Experts of a small language model: 69.2M parameters, a sigmoid router.
Below are experts of layer 5 (counted from 0) of a mixture-of-experts language model. Rows are named router (the router's row for the expert), up (a neuron's input weights, with its number), down (a neuron's output weights, with its number) and show model dimensions 0-255. Each number is 200 + 30 x the weight over its row's rms, rounded and kept within 0 to 999.
Before each expert's rows: "mostly gets" lists some tokens that are sent to it at least half of the time. This comes from a sample of Wikipedia text that the model never trained on.

# expert 153
mostly gets: " he", "°N", " she", "″N", " His", " Tre"
router,219,173,167,187,142,233,211,242,219,230,139,232,202,196,133,197,215,224,153,216,218,233,197,203,183,235,217,180,196,188,176,168,228,154,186,230,243,209,170,235,176,201,177,200,144,182,181,190,174,134,179,216,230,202,229,174,217,188,149,160,194,173,195,161,126,143,184,208,189,200,180,224,192,186,220,214,239,184,151,203,150,197,222,218,191,198,227,213,215,197,202,135,187,198,182,252,201,196,278,219,171,217,162,220,246,224,205,194,237,227,248,258,230,272,206,193,196,212,246,108,184,185,223,221,211,173,193,185,176,219,168,226,210,216,174,189,223,214,160,204,129,209,194,223,175,219,229,188,214,174,207,235,205,195,189,227,186,236,225,180,192,222,214,123,215,218,140,236,190,135,228,267,207,204,214,192,174,174,208,133,176,174,263,252,220,150,182,210,207,228,199,271,210,187,237,192,207,153,181,200,213,223,183,179,219,210,196,207,205,179,184,137,196,117,188,197,188,177,225,171,215,214,201,189,205,172,174,178,222,191,226,177,178,218,245,175,159,167,193,179,221,145,187,166,227,169,252,191,221,237,184,200,179,197,214,187
up0,203,175,168,225,196,220,231,194,217,275,168,167,216,188,188,228,215,164,145,169,219,163,211,226,216,206,196,172,167,250,144,240,182,201,177,224,218,185,239,210,162,212,206,224,211,178,164,195,173,158,221,187,238,217,223,215,180,180,170,195,162,198,209,210,163,156,207,239,246,212,223,179,146,179,144,173,217,165,223,224,215,208,245,203,162,211,149,259,241,173,226,209,159,164,183,229,252,197,204,156,222,226,198,156,236,210,171,151,172,263,176,271,215,217,166,157,172,191,217,186,208,177,218,194,289,197,248,191,167,246,209,222,216,259,168,225,176,210,204,197,206,204,196,145,208,251,184,215,163,113,177,202,187,160,216,179,174,205,189,229,185,159,217,177,194,178,169,176,166,177,215,196,225,227,203,184,166,161,171,239,234,214,229,160,194,192,176,207,241,160,188,125,196,186,208,129,171,218,231,194,175,214,224,191,155,224,196,187,173,194,216,176,188,182,168,240,212,168,186,162,205,171,208,190,196,258,188,137,182,205,199,164,159,198,218,149,220,179,191,194,169,214,196,175,212,198,220,224,193,200,143,127,164,159,153,161
down0,236,222,206,199,209,166,189,204,191,175,196,192,191,178,213,169,200,234,245,195,192,135,189,162,183,181,276,228,189,181,177,199,257,223,167,135,171,190,168,165,179,188,214,169,186,226,249,180,204,202,247,207,222,195,233,190,205,202,222,198,226,204,202,150,178,157,152,119,181,197,252,177,251,199,185,208,144,220,143,192,214,216,214,207,229,215,218,190,177,202,160,193,229,185,193,255,197,209,203,242,215,197,208,213,152,202,269,216,214,185,236,166,200,267,195,178,254,211,207,221,170,185,244,189,202,228,158,226,223,175,225,198,219,214,260,212,217,186,136,176,211,154,145,212,208,233,209,202,224,265,234,188,161,210,199,193,194,199,180,258,236,191,264,196,187,210,193,211,248,162,266,154,212,184,161,166,159,182,216,225,194,237,195,183,191,196,205,197,160,206,208,172,228,233,178,191,223,183,208,176,163,200,204,232,169,173,227,238,229,181,144,188,209,267,229,135,147,198,182,254,180,165,205,169,219,196,183,181,229,171,228,188,194,224,259,225,245,184,189,197,235,209,116,237,142,153,240,163,191,191,180,223,228,169,187,172
up1,175,236,168,211,189,216,233,261,202,212,136,210,146,179,144,168,210,204,110,241,187,222,213,212,245,195,202,194,215,210,201,154,213,199,223,217,208,181,125,227,136,266,206,211,132,232,225,195,219,202,253,243,231,234,217,221,218,192,198,182,212,189,200,209,137,237,233,145,134,181,133,232,207,241,230,211,229,211,205,190,179,203,224,222,178,179,202,245,149,220,176,216,244,199,228,196,178,195,251,180,141,175,194,182,240,173,212,258,212,220,205,218,189,182,222,245,217,204,195,236,207,184,202,197,216,193,216,156,196,228,185,196,205,220,206,221,196,202,191,155,160,217,195,220,207,193,193,226,149,209,219,203,236,226,197,232,174,188,217,258,200,166,196,157,235,219,184,210,202,117,229,226,238,217,150,220,195,217,196,206,188,192,225,159,193,235,144,203,215,217,211,186,183,199,189,175,236,172,248,226,202,165,232,221,212,208,176,214,133,281,213,164,169,193,241,205,150,234,241,167,223,187,191,139,162,197,176,178,214,189,228,243,219,200,186,184,191,157,261,185,236,143,222,221,201,236,223,204,194,233,213,154,190,200,248,163
down1,245,163,212,247,219,161,156,189,274,223,256,252,201,134,231,199,177,210,191,259,207,179,236,179,188,203,177,191,208,206,192,217,221,197,185,185,151,156,219,169,174,235,148,160,218,217,160,225,209,201,240,223,166,181,201,189,165,235,171,205,175,207,214,218,165,209,141,162,223,213,187,223,239,207,232,193,201,229,175,164,169,182,207,188,191,206,150,175,220,249,210,183,249,172,239,244,175,224,197,161,146,164,196,195,163,198,219,149,180,194,210,196,249,123,187,145,222,176,209,229,187,230,196,207,196,182,273,220,197,162,238,185,145,204,163,189,216,216,194,238,209,167,246,197,232,207,216,186,274,187,183,204,140,188,197,210,189,191,164,194,178,227,238,219,203,219,179,249,211,223,221,173,179,211,225,209,243,208,173,242,216,167,138,197,253,181,228,208,193,213,202,239,164,244,216,183,216,221,143,200,168,167,187,189,164,209,244,178,228,208,182,179,226,202,265,257,277,191,178,221,217,209,217,220,202,175,218,203,170,185,188,205,210,186,174,202,247,197,192,185,166,225,255,174,176,268,228,175,215,235,152,149,195,175,163,142
up2,217,203,213,222,121,178,234,186,246,179,169,195,206,186,150,220,180,211,173,216,231,271,255,224,215,179,202,209,223,216,187,226,190,167,231,237,191,194,222,131,204,228,192,232,162,149,168,184,190,161,226,202,213,263,176,239,200,177,167,200,224,164,199,159,178,188,183,214,215,223,159,228,180,169,197,237,209,248,225,221,131,227,214,189,194,231,159,156,205,164,148,185,213,203,197,239,265,192,242,142,144,253,153,178,177,208,217,183,232,139,169,178,202,214,211,182,212,229,183,185,211,197,158,232,201,247,188,224,244,199,213,180,199,195,195,183,230,208,238,301,177,182,185,237,228,222,231,246,221,179,226,178,204,167,217,189,167,196,224,199,177,249,226,161,236,215,173,251,199,194,163,188,192,206,232,215,201,228,215,185,208,220,244,213,214,223,198,226,191,211,199,185,192,210,211,224,255,258,230,268,251,212,206,228,236,224,227,203,202,235,201,170,196,151,164,219,270,183,201,172,206,180,186,191,255,213,183,154,230,241,220,196,193,267,156,210,194,213,186,254,244,172,150,223,218,241,239,180,245,234,197,172,174,207,168,198
down2,162,189,180,201,233,232,176,248,170,179,231,173,183,220,213,214,231,167,187,191,201,209,191,165,194,192,224,236,151,160,171,134,226,212,188,184,221,190,148,199,200,223,172,202,214,200,185,200,188,235,200,213,154,170,252,175,210,274,235,239,190,209,168,205,198,161,204,195,189,261,207,187,197,221,237,224,219,185,224,165,218,199,214,196,224,210,230,188,157,199,237,190,224,230,212,233,206,240,192,223,216,171,190,210,246,189,209,169,165,173,212,173,212,154,167,250,183,182,253,144,208,231,298,236,273,180,214,302,153,194,222,197,185,200,164,238,195,211,188,248,196,178,201,200,202,180,195,221,212,196,214,230,202,206,109,144,169,215,189,158,209,189,243,137,201,172,236,216,220,223,160,230,221,212,174,218,210,186,144,202,179,185,192,186,217,161,189,161,185,229,169,223,187,211,253,232,199,276,132,123,244,153,193,164,215,184,195,218,189,204,205,261,175,216,263,214,168,183,246,206,210,219,207,216,161,202,138,183,234,179,179,189,218,162,200,224,191,210,202,148,219,197,260,213,180,182,178,188,186,217,212,188,189,149,213,180
up3,196,223,150,251,208,239,214,181,212,176,181,209,215,190,156,191,207,243,217,217,194,225,158,214,175,208,236,244,192,200,165,267,174,193,139,197,215,205,148,253,178,216,237,199,170,181,188,240,164,202,193,168,223,176,172,191,203,172,215,173,196,157,237,191,173,215,214,210,241,151,159,177,181,165,220,207,231,250,227,176,198,213,232,195,173,154,226,213,201,188,213,133,184,216,194,194,173,188,222,245,172,150,193,142,208,220,134,242,174,221,170,206,241,236,183,261,237,223,165,269,139,203,240,235,225,178,177,200,207,193,264,215,212,171,237,191,172,167,196,205,226,244,259,180,202,193,157,188,187,215,217,205,235,223,236,218,199,130,206,218,218,144,211,200,162,187,180,232,215,232,191,212,221,218,254,136,197,171,184,227,196,216,237,169,156,169,229,191,176,195,184,217,174,215,216,168,216,198,210,208,210,200,167,152,184,218,179,210,131,173,171,158,193,210,209,158,161,193,170,190,203,143,203,238,223,223,216,174,209,203,190,243,182,166,137,180,235,153,154,153,195,152,197,236,224,151,294,206,179,200,206,247,184,211,193,211
down3,178,166,213,187,201,162,156,213,175,205,213,215,226,195,261,154,245,180,251,180,225,221,187,203,178,190,238,165,202,191,173,211,179,143,222,184,186,254,259,187,238,176,156,204,206,212,223,205,213,242,194,196,229,199,201,173,169,197,196,172,213,154,168,185,180,151,209,247,181,266,216,194,189,187,162,203,198,154,191,253,186,186,179,256,182,221,213,240,217,199,230,210,196,191,249,228,196,210,235,178,171,224,157,194,191,222,203,150,239,192,238,151,192,199,292,176,245,189,199,164,204,152,218,241,190,208,160,203,157,186,217,208,185,165,202,241,195,247,279,136,151,155,199,186,170,213,184,191,198,183,189,241,231,198,172,212,229,261,216,186,232,231,247,218,154,180,200,216,209,187,222,210,223,204,221,216,194,158,238,233,246,190,220,272,193,164,213,156,156,168,201,181,221,173,238,246,160,223,147,154,175,203,145,183,221,161,230,158,262,164,217,191,191,204,236,159,235,231,189,199,224,219,205,168,175,149,222,189,190,171,220,166,187,172,170,188,181,252,181,162,207,226,202,235,180,201,224,239,169,272,177,206,237,166,223,201

# expert 119
mostly gets: " te", " dis", "un", " pri", " ±%", " ide"
router,236,243,196,165,220,220,177,137,277,191,207,196,149,147,113,195,217,166,225,244,182,227,180,191,199,188,218,193,164,250,192,230,222,228,232,229,237,225,153,187,214,186,182,178,157,156,234,231,188,184,146,157,189,160,209,184,229,213,227,189,183,158,187,195,161,192,192,210,222,182,181,197,189,217,174,204,191,191,191,206,145,185,185,233,208,177,225,182,221,218,193,212,183,180,153,225,196,233,225,254,205,227,196,200,191,184,188,193,177,203,207,248,256,226,225,194,239,198,210,160,176,161,236,236,215,184,212,196,227,205,213,280,199,200,192,175,207,259,194,211,204,234,157,116,237,200,179,128,151,150,181,142,195,230,190,168,212,214,170,184,171,244,196,185,206,195,233,219,239,171,221,171,222,226,217,196,201,251,198,223,158,213,240,222,188,155,183,190,156,248,189,196,205,214,202,203,175,208,179,175,258,195,163,149,284,201,227,185,161,134,153,156,210,215,181,244,191,192,190,209,160,220,185,166,193,160,209,188,144,212,213,245,178,206,184,182,199,218,169,188,265,213,174,239,203,204,243,218,162,188,137,247,151,175,224,217
up0,192,159,196,209,233,184,181,226,194,179,191,190,221,203,172,143,180,236,200,210,192,212,166,246,205,192,196,208,195,196,198,175,246,184,211,223,218,128,166,185,181,202,194,226,194,203,204,198,218,181,140,185,173,158,186,239,176,200,219,254,201,189,183,233,205,221,219,214,152,209,196,226,236,178,200,225,182,197,185,184,235,149,175,196,200,207,156,194,204,206,147,215,163,212,229,203,208,207,236,187,196,221,157,137,231,241,203,228,171,244,165,170,215,196,235,187,213,264,175,173,200,171,218,249,201,196,191,240,307,203,103,231,237,201,216,177,232,255,160,215,183,200,172,183,218,171,183,246,195,205,204,151,209,212,160,192,239,169,231,234,222,186,237,241,213,149,211,215,247,232,203,181,200,206,227,165,167,240,172,177,154,254,210,191,184,184,208,179,215,151,201,216,242,188,171,170,149,222,209,108,180,169,194,170,231,248,212,235,231,181,157,222,163,254,222,242,191,225,210,239,211,233,164,184,161,221,187,181,222,149,218,250,261,233,156,223,185,160,240,192,247,178,190,188,194,193,271,217,257,224,181,197,231,188,233,231
down0,195,209,221,255,213,187,250,155,233,213,170,192,190,150,177,230,168,226,211,207,230,205,234,251,190,213,158,164,173,183,186,145,160,187,174,152,192,225,124,184,206,152,190,111,194,189,153,228,201,237,253,188,163,212,236,197,193,183,195,186,237,172,186,223,205,182,212,204,191,222,170,188,200,166,210,254,158,195,145,192,251,212,219,238,177,172,204,276,169,206,217,217,177,212,177,203,243,227,168,220,205,246,219,184,180,206,170,182,168,170,175,208,230,181,220,230,169,220,195,225,180,185,181,214,216,265,152,219,215,183,183,196,216,195,230,207,144,182,213,290,196,245,174,185,178,213,164,223,133,200,219,173,189,200,208,195,171,227,172,226,209,169,195,146,182,173,208,181,233,240,148,203,186,214,283,263,200,158,187,207,178,252,193,199,214,222,214,204,198,198,217,149,150,155,269,171,226,134,220,201,197,196,209,242,196,152,163,204,205,232,245,219,218,176,198,220,235,192,225,243,262,228,177,213,214,260,192,243,201,183,213,168,176,184,202,196,171,180,204,198,172,236,217,217,237,228,179,187,216,203,180,230,158,242,162,239
up1,134,202,179,118,209,214,230,184,210,230,215,167,105,210,194,226,148,194,220,213,188,204,169,197,210,239,182,199,222,226,199,247,258,212,208,212,185,181,199,194,202,175,246,227,220,197,204,235,153,230,190,282,194,166,167,175,223,231,162,136,237,228,187,190,250,157,189,244,245,217,205,221,192,166,209,211,190,208,137,199,195,136,195,240,189,183,235,146,194,153,192,186,197,192,202,216,210,198,202,204,163,221,247,207,222,214,284,180,171,147,168,260,176,203,174,198,205,199,232,213,202,193,220,184,201,198,211,208,259,234,257,190,200,141,193,145,261,246,178,169,239,199,189,128,193,179,232,240,227,151,235,177,200,243,163,210,192,213,203,175,175,156,202,210,175,209,227,225,217,180,155,179,185,202,215,188,185,213,165,204,199,221,226,181,181,244,209,167,242,222,172,187,231,163,212,216,218,242,214,209,155,170,192,204,251,197,196,175,213,173,169,148,148,185,153,169,182,171,212,213,172,230,203,209,194,170,235,164,166,198,165,188,180,203,164,218,232,181,173,183,183,167,193,214,231,179,252,109,179,197,237,175,200,194,200,215
down1,245,201,204,242,175,165,180,195,228,227,180,214,226,228,251,165,231,234,204,229,232,200,240,204,228,191,212,264,197,238,181,173,177,202,189,185,137,182,223,152,183,235,160,187,186,237,221,249,172,224,197,242,208,160,137,223,227,224,216,209,214,181,159,182,212,182,242,202,151,211,176,151,198,231,213,162,224,235,225,175,221,237,184,145,216,185,188,177,232,218,162,230,227,194,216,199,228,193,207,216,170,227,188,182,238,176,186,214,188,228,161,171,199,188,190,154,232,215,217,207,218,211,164,240,169,193,191,206,166,228,133,184,204,234,189,201,161,181,222,288,199,176,167,196,205,114,192,177,224,209,166,189,228,183,227,201,194,175,232,248,213,148,226,244,285,136,154,133,208,216,176,191,189,137,214,228,160,147,185,203,224,228,178,164,219,227,204,199,188,174,222,204,150,219,177,221,198,137,222,217,206,177,206,145,200,142,206,222,209,202,248,219,240,207,269,205,165,224,214,171,242,213,237,208,212,207,193,206,171,186,183,162,227,198,206,183,189,262,169,171,158,201,196,140,198,257,211,233,206,174,198,229,219,183,139,183
up2,177,178,227,159,189,189,185,175,212,174,199,259,282,210,131,160,230,182,210,232,156,235,186,259,170,169,205,180,171,203,246,177,232,236,204,165,219,227,207,206,213,206,206,173,184,207,229,184,169,178,188,192,155,134,148,225,181,172,265,226,213,198,202,205,183,157,186,183,163,185,257,198,165,216,181,195,156,207,180,156,165,236,144,168,174,221,243,218,213,161,240,212,185,200,213,220,201,193,206,210,228,206,192,176,195,185,207,213,194,225,157,165,240,201,160,244,171,181,224,203,203,194,215,165,235,206,189,196,175,205,224,199,177,198,194,244,181,202,243,197,188,209,157,169,183,222,208,193,179,197,230,250,155,200,197,191,168,189,136,211,164,184,216,186,197,195,221,205,224,216,179,129,227,229,129,204,176,212,197,267,260,207,199,205,211,113,202,182,209,160,255,210,172,237,229,257,212,176,198,218,197,221,181,176,168,145,191,221,133,208,244,205,184,175,175,157,199,161,144,219,235,202,195,188,222,183,180,246,261,161,212,212,275,147,179,175,205,204,190,198,195,227,222,271,228,164,224,229,161,215,189,166,186,236,179,267
down2,209,191,180,209,210,232,249,212,237,240,165,191,203,207,240,242,255,192,171,195,200,234,197,184,169,246,211,200,182,185,138,236,209,132,209,155,196,168,168,107,193,208,206,244,204,225,207,214,224,188,140,181,240,204,177,163,211,178,165,209,194,191,219,187,260,230,241,185,230,275,233,190,179,207,175,201,206,187,196,190,256,185,211,212,183,236,169,188,180,186,213,192,236,159,203,184,187,214,182,199,206,205,194,170,199,212,157,240,157,168,201,170,181,246,181,227,177,264,196,206,194,235,212,185,238,266,196,169,217,200,171,216,199,176,198,174,165,198,171,205,172,242,230,195,239,263,213,189,224,232,138,206,185,204,166,211,194,206,235,213,195,238,158,152,233,236,131,143,210,194,169,241,201,188,209,207,177,243,196,137,214,206,226,219,160,250,166,169,168,238,160,166,196,170,170,161,214,218,181,232,223,169,179,184,223,185,223,189,209,187,181,219,223,267,196,186,181,204,178,194,203,159,198,209,196,195,179,130,138,265,261,271,228,246,181,186,253,177,255,220,240,191,184,219,155,176,228,157,174,210,173,217,240,188,187,194
up3,247,204,192,183,132,127,181,220,214,232,211,238,197,163,190,192,206,164,142,215,160,170,255,229,218,178,245,226,202,196,188,201,232,196,200,192,151,236,207,191,149,165,191,150,196,186,179,265,245,191,176,160,185,147,221,203,227,225,193,194,245,187,211,266,197,204,228,255,226,215,129,193,176,169,129,216,206,231,214,197,178,166,208,204,185,203,203,188,188,250,255,212,198,159,148,208,208,200,209,231,179,161,196,190,209,205,180,178,225,264,189,220,217,225,225,169,220,217,159,199,142,204,180,224,149,254,215,211,238,230,245,190,191,164,222,200,204,196,192,146,281,201,162,194,172,220,162,198,199,184,190,165,219,184,218,170,207,193,201,185,232,242,204,214,183,205,222,216,183,153,211,240,223,246,167,163,188,198,176,187,216,214,217,133,221,223,240,161,227,198,174,182,191,202,219,193,188,180,242,178,173,196,246,203,116,172,247,189,193,205,209,247,218,193,250,195,182,236,233,199,251,247,184,226,204,199,185,180,190,196,194,180,161,222,169,237,196,220,194,194,189,207,188,273,250,275,132,220,254,186,202,200,217,143,184,198
down3,183,222,216,230,159,212,188,216,190,190,200,234,170,209,227,234,169,204,217,187,212,202,174,152,216,250,175,171,243,236,235,163,239,186,262,210,228,171,206,226,224,179,176,165,206,256,203,204,214,206,243,269,203,170,221,160,190,167,168,202,185,173,198,200,173,204,216,197,156,179,199,181,192,253,196,152,156,262,144,208,250,185,179,213,212,227,230,224,204,244,203,224,196,140,246,243,191,145,221,177,216,155,194,198,179,204,149,249,236,210,203,205,215,234,216,134,229,178,188,186,194,194,183,189,182,235,170,193,198,183,209,156,185,217,265,176,243,178,196,186,231,162,221,194,175,168,200,202,227,200,247,187,179,209,158,213,203,216,234,203,205,202,132,124,213,162,175,208,234,163,201,177,185,146,250,203,211,179,197,283,242,182,248,193,189,183,199,202,182,209,203,242,210,250,168,209,142,202,171,207,196,236,169,212,251,224,181,170,202,181,183,158,193,223,175,206,160,222,160,113,183,172,207,204,243,210,241,262,197,176,218,161,179,231,166,212,195,234,193,181,209,213,196,149,159,211,216,187,134,242,249,259,211,199,250,197

# expert 102
mostly gets: " \"A", " \"B", " \"D", " \"I", " \"The", " \"T"
router,184,205,230,223,183,204,210,171,249,247,226,229,190,157,186,173,216,213,209,230,191,149,221,182,193,189,287,194,238,177,227,167,230,224,206,167,221,162,260,230,175,141,158,200,209,186,196,200,184,226,206,209,188,163,182,188,206,165,182,230,229,246,195,176,178,212,269,224,182,222,179,206,203,194,211,201,168,163,224,211,176,173,252,188,198,251,171,221,181,200,243,170,224,195,247,230,183,162,196,176,165,203,207,189,185,225,169,189,208,162,190,164,165,209,221,188,244,145,236,232,133,179,220,257,183,242,170,192,154,118,222,202,192,197,210,185,204,165,156,214,234,185,215,184,146,219,199,218,217,209,253,149,202,124,246,225,147,182,209,225,229,211,179,213,187,186,258,184,183,205,173,175,201,235,206,171,234,215,197,190,179,247,205,243,179,197,225,239,150,153,210,185,232,230,151,221,203,190,188,215,96,217,198,244,235,164,186,150,217,237,216,136,195,201,219,168,226,194,153,215,190,161,233,232,158,181,269,222,251,206,156,222,229,225,178,191,186,204,206,227,180,152,174,210,204,237,188,211,206,184,232,212,229,160,191,170
up0,176,184,191,191,193,208,251,239,201,205,209,179,175,212,214,129,157,221,178,209,190,201,255,157,248,222,231,170,221,183,224,230,247,258,208,152,269,190,186,206,211,158,173,212,127,181,244,190,164,244,220,226,195,197,174,216,205,200,196,222,204,201,209,189,231,211,185,188,245,200,182,168,183,245,165,194,213,230,214,209,241,181,218,204,222,166,169,215,200,248,202,214,211,148,202,241,228,205,265,233,133,213,189,195,155,233,228,177,201,211,173,196,187,166,234,233,264,168,243,173,201,237,164,196,224,181,226,178,149,209,200,198,169,234,224,220,260,238,246,189,185,220,153,231,194,225,181,241,207,185,228,159,218,176,205,264,184,201,254,210,176,218,187,174,209,179,251,215,180,234,191,202,229,157,209,178,227,179,196,210,236,192,205,218,201,194,183,160,194,243,141,185,189,182,183,200,232,188,197,188,171,205,209,228,231,237,160,140,186,199,222,192,183,198,178,150,226,119,220,182,185,181,223,276,187,202,191,166,228,197,206,153,168,214,242,243,164,182,226,237,147,235,228,212,261,225,204,229,229,238,251,116,195,174,243,235
down0,180,189,190,181,242,194,215,158,254,230,210,169,224,187,193,215,209,178,225,165,186,153,162,226,245,212,158,210,192,141,206,205,235,194,194,230,195,177,208,212,166,201,194,243,267,278,169,198,206,231,175,147,233,177,191,214,215,189,159,176,190,205,157,222,168,227,186,208,247,173,220,223,205,189,234,182,230,205,179,188,209,166,205,182,224,239,224,185,242,198,224,218,214,205,164,174,198,172,199,224,260,221,166,193,189,185,213,198,188,218,139,152,219,259,155,175,233,172,223,272,167,223,256,252,232,204,162,206,221,239,212,219,231,187,208,187,200,175,191,182,217,212,254,168,225,171,182,181,150,198,184,189,216,208,202,157,150,228,169,222,177,189,263,173,175,176,137,115,182,215,218,217,207,198,188,232,194,214,185,200,116,233,169,252,199,241,182,217,239,174,234,225,209,184,215,249,195,171,213,236,228,182,198,253,187,161,171,202,225,190,199,197,243,241,188,245,149,209,247,196,207,235,220,143,182,170,196,224,160,174,212,217,217,171,215,187,174,201,170,210,295,200,180,129,164,193,162,186,154,177,208,210,170,216,149,179
up1,235,191,232,191,166,133,162,212,249,282,201,226,189,153,171,188,216,220,205,188,192,203,227,208,204,199,216,186,255,207,214,206,188,209,192,261,158,161,180,195,210,157,210,238,199,172,139,203,159,174,264,201,237,171,276,192,136,172,217,243,190,206,245,195,215,194,187,170,172,157,209,241,159,205,162,256,149,191,188,193,219,157,200,216,241,187,224,214,223,220,192,196,170,201,190,274,197,239,214,181,189,232,211,212,158,233,212,197,212,196,173,192,215,207,151,250,211,232,217,215,171,179,167,187,197,207,195,247,162,202,229,174,170,187,226,162,220,194,242,214,256,155,220,241,199,189,204,199,175,227,251,181,164,194,180,218,195,205,239,195,214,153,191,156,224,148,300,247,205,186,210,237,204,171,215,192,160,240,177,203,195,226,190,156,217,205,164,178,168,181,221,164,257,189,167,202,242,153,190,198,242,247,219,239,200,193,220,215,202,214,248,205,230,218,175,194,177,205,238,199,217,156,184,208,160,227,237,144,171,267,156,178,175,216,204,236,180,201,225,220,222,207,182,242,254,244,181,181,222,183,171,155,171,198,149,174
down1,168,177,237,160,185,261,274,179,175,183,203,167,224,255,167,163,189,224,181,179,242,196,172,201,280,210,190,235,144,203,154,190,184,191,210,171,201,207,146,207,243,271,196,184,209,228,184,220,172,239,209,169,191,226,198,166,230,195,232,153,167,265,170,154,237,209,173,210,219,203,246,170,252,200,193,189,274,181,270,197,223,224,220,175,199,251,167,218,189,181,210,144,151,228,247,168,238,196,200,197,205,233,197,199,227,234,238,185,203,194,219,152,203,226,256,176,223,210,267,188,179,186,208,171,220,252,202,160,223,218,228,210,198,189,255,168,169,232,219,254,253,222,206,215,197,245,207,203,219,151,183,204,255,201,225,183,224,178,198,212,154,163,200,189,244,205,165,142,161,195,157,191,214,197,182,174,219,215,154,187,177,175,209,134,175,179,190,232,241,238,193,188,188,221,187,154,174,207,166,180,179,177,162,111,223,172,204,223,213,214,134,201,200,180,180,194,184,195,187,174,208,222,223,225,172,229,148,168,193,168,211,204,215,205,197,192,244,212,206,173,195,199,235,187,143,159,229,225,202,226,212,181,224,217,182,218
up2,210,249,210,176,192,243,264,212,158,216,244,248,156,249,189,159,218,174,221,204,205,177,207,225,209,204,199,226,184,154,223,208,204,174,226,186,190,191,213,179,191,194,220,187,229,198,163,157,241,166,185,207,162,222,191,241,213,174,205,212,187,195,192,265,147,186,246,195,243,148,185,203,150,131,259,134,207,163,243,220,227,234,183,177,205,177,150,210,193,117,243,227,214,204,238,295,184,160,242,199,214,207,222,251,204,198,184,250,180,173,221,169,228,209,251,202,218,169,153,176,155,217,204,216,174,208,233,210,178,252,233,176,186,235,202,174,196,209,213,217,156,150,201,187,217,217,223,214,179,275,225,207,256,169,187,221,161,216,207,210,166,191,239,225,187,194,222,184,206,182,167,236,194,203,193,165,208,151,210,232,160,162,211,190,187,254,237,182,208,208,194,158,174,175,162,195,171,175,223,228,249,161,234,183,232,231,219,203,224,183,195,164,241,185,215,175,238,181,170,186,186,191,238,219,246,205,234,153,248,206,207,195,174,181,171,217,216,198,230,253,154,178,125,204,184,262,186,176,234,216,216,168,181,194,198,238
down2,192,143,188,173,247,186,229,178,248,187,214,182,280,187,203,234,206,204,129,203,190,251,153,196,228,158,245,217,208,241,224,216,213,236,143,229,177,228,207,231,185,203,193,228,192,219,209,282,129,197,218,184,164,172,211,184,165,190,245,222,148,159,212,181,251,173,256,191,179,235,260,215,193,200,213,256,166,243,153,209,208,194,182,166,210,214,166,190,208,212,193,174,223,209,199,166,266,213,194,181,201,214,151,174,178,248,218,160,203,196,217,231,166,143,208,185,201,210,160,219,223,261,181,172,195,194,135,177,207,138,223,109,177,180,204,218,195,206,174,170,210,242,209,178,194,209,203,211,189,178,191,194,183,259,212,170,248,159,229,174,183,200,208,149,216,151,179,201,218,188,186,210,209,158,170,208,216,186,173,175,279,196,218,163,200,165,230,193,154,212,240,213,234,190,168,258,198,205,210,210,195,228,183,241,193,170,222,194,194,232,206,220,180,250,182,206,169,196,229,222,186,199,242,173,157,206,181,199,221,205,170,242,191,186,276,229,183,268,213,189,171,170,234,143,184,185,232,233,214,192,201,191,195,200,159,183
up3,212,233,184,227,193,202,219,194,213,243,272,209,192,164,190,212,204,164,221,200,236,231,234,167,206,187,204,204,234,200,244,249,259,232,197,185,185,179,236,244,148,210,164,195,214,148,157,198,162,192,219,208,232,187,177,178,216,192,190,216,212,165,191,249,215,177,177,167,214,178,161,213,152,229,206,211,232,247,241,208,172,167,179,217,179,172,180,207,208,263,275,195,185,240,192,193,219,220,248,207,129,179,154,189,201,195,179,164,174,223,172,176,168,264,195,225,257,155,238,230,201,206,216,241,152,217,237,182,149,187,204,237,185,180,258,166,216,143,195,199,204,191,229,189,194,251,251,212,213,204,252,182,201,197,239,199,155,130,225,185,224,216,201,187,139,231,222,176,216,216,171,224,190,198,225,164,179,174,205,198,204,171,208,200,207,206,229,259,153,264,209,212,224,180,232,203,210,180,203,184,155,207,224,202,218,203,175,137,196,189,209,147,242,213,234,168,199,246,215,136,208,209,201,211,146,167,229,183,282,241,187,233,199,211,205,196,186,235,208,194,199,158,135,235,201,247,196,215,228,195,239,213,269,209,211,256
down3,189,186,169,190,182,185,199,218,204,165,179,215,154,172,259,162,206,166,195,183,190,191,232,226,154,192,220,195,212,184,192,163,240,214,152,189,208,218,239,190,204,206,233,179,192,234,209,257,233,163,210,148,187,197,217,176,211,230,166,205,194,229,184,216,236,220,142,210,200,191,202,232,215,132,231,181,192,192,179,209,183,192,216,164,190,217,227,251,228,185,246,222,208,132,233,162,171,209,205,162,218,209,277,186,241,234,262,217,197,220,218,230,208,223,198,168,189,224,174,204,176,238,227,149,239,154,180,199,225,230,251,168,160,241,211,200,150,192,170,160,200,179,178,155,127,207,216,233,212,209,182,208,205,135,240,221,226,234,179,251,254,194,186,208,234,227,187,251,191,158,159,185,210,229,214,254,213,241,170,221,205,188,136,212,236,185,204,113,168,178,163,224,225,220,169,218,204,272,219,208,179,155,186,219,182,147,192,186,154,242,190,241,202,213,235,238,173,143,198,200,219,181,149,179,250,207,185,180,168,211,181,203,188,202,174,172,204,184,238,241,245,238,233,177,210,175,198,209,193,215,121,207,247,202,223,148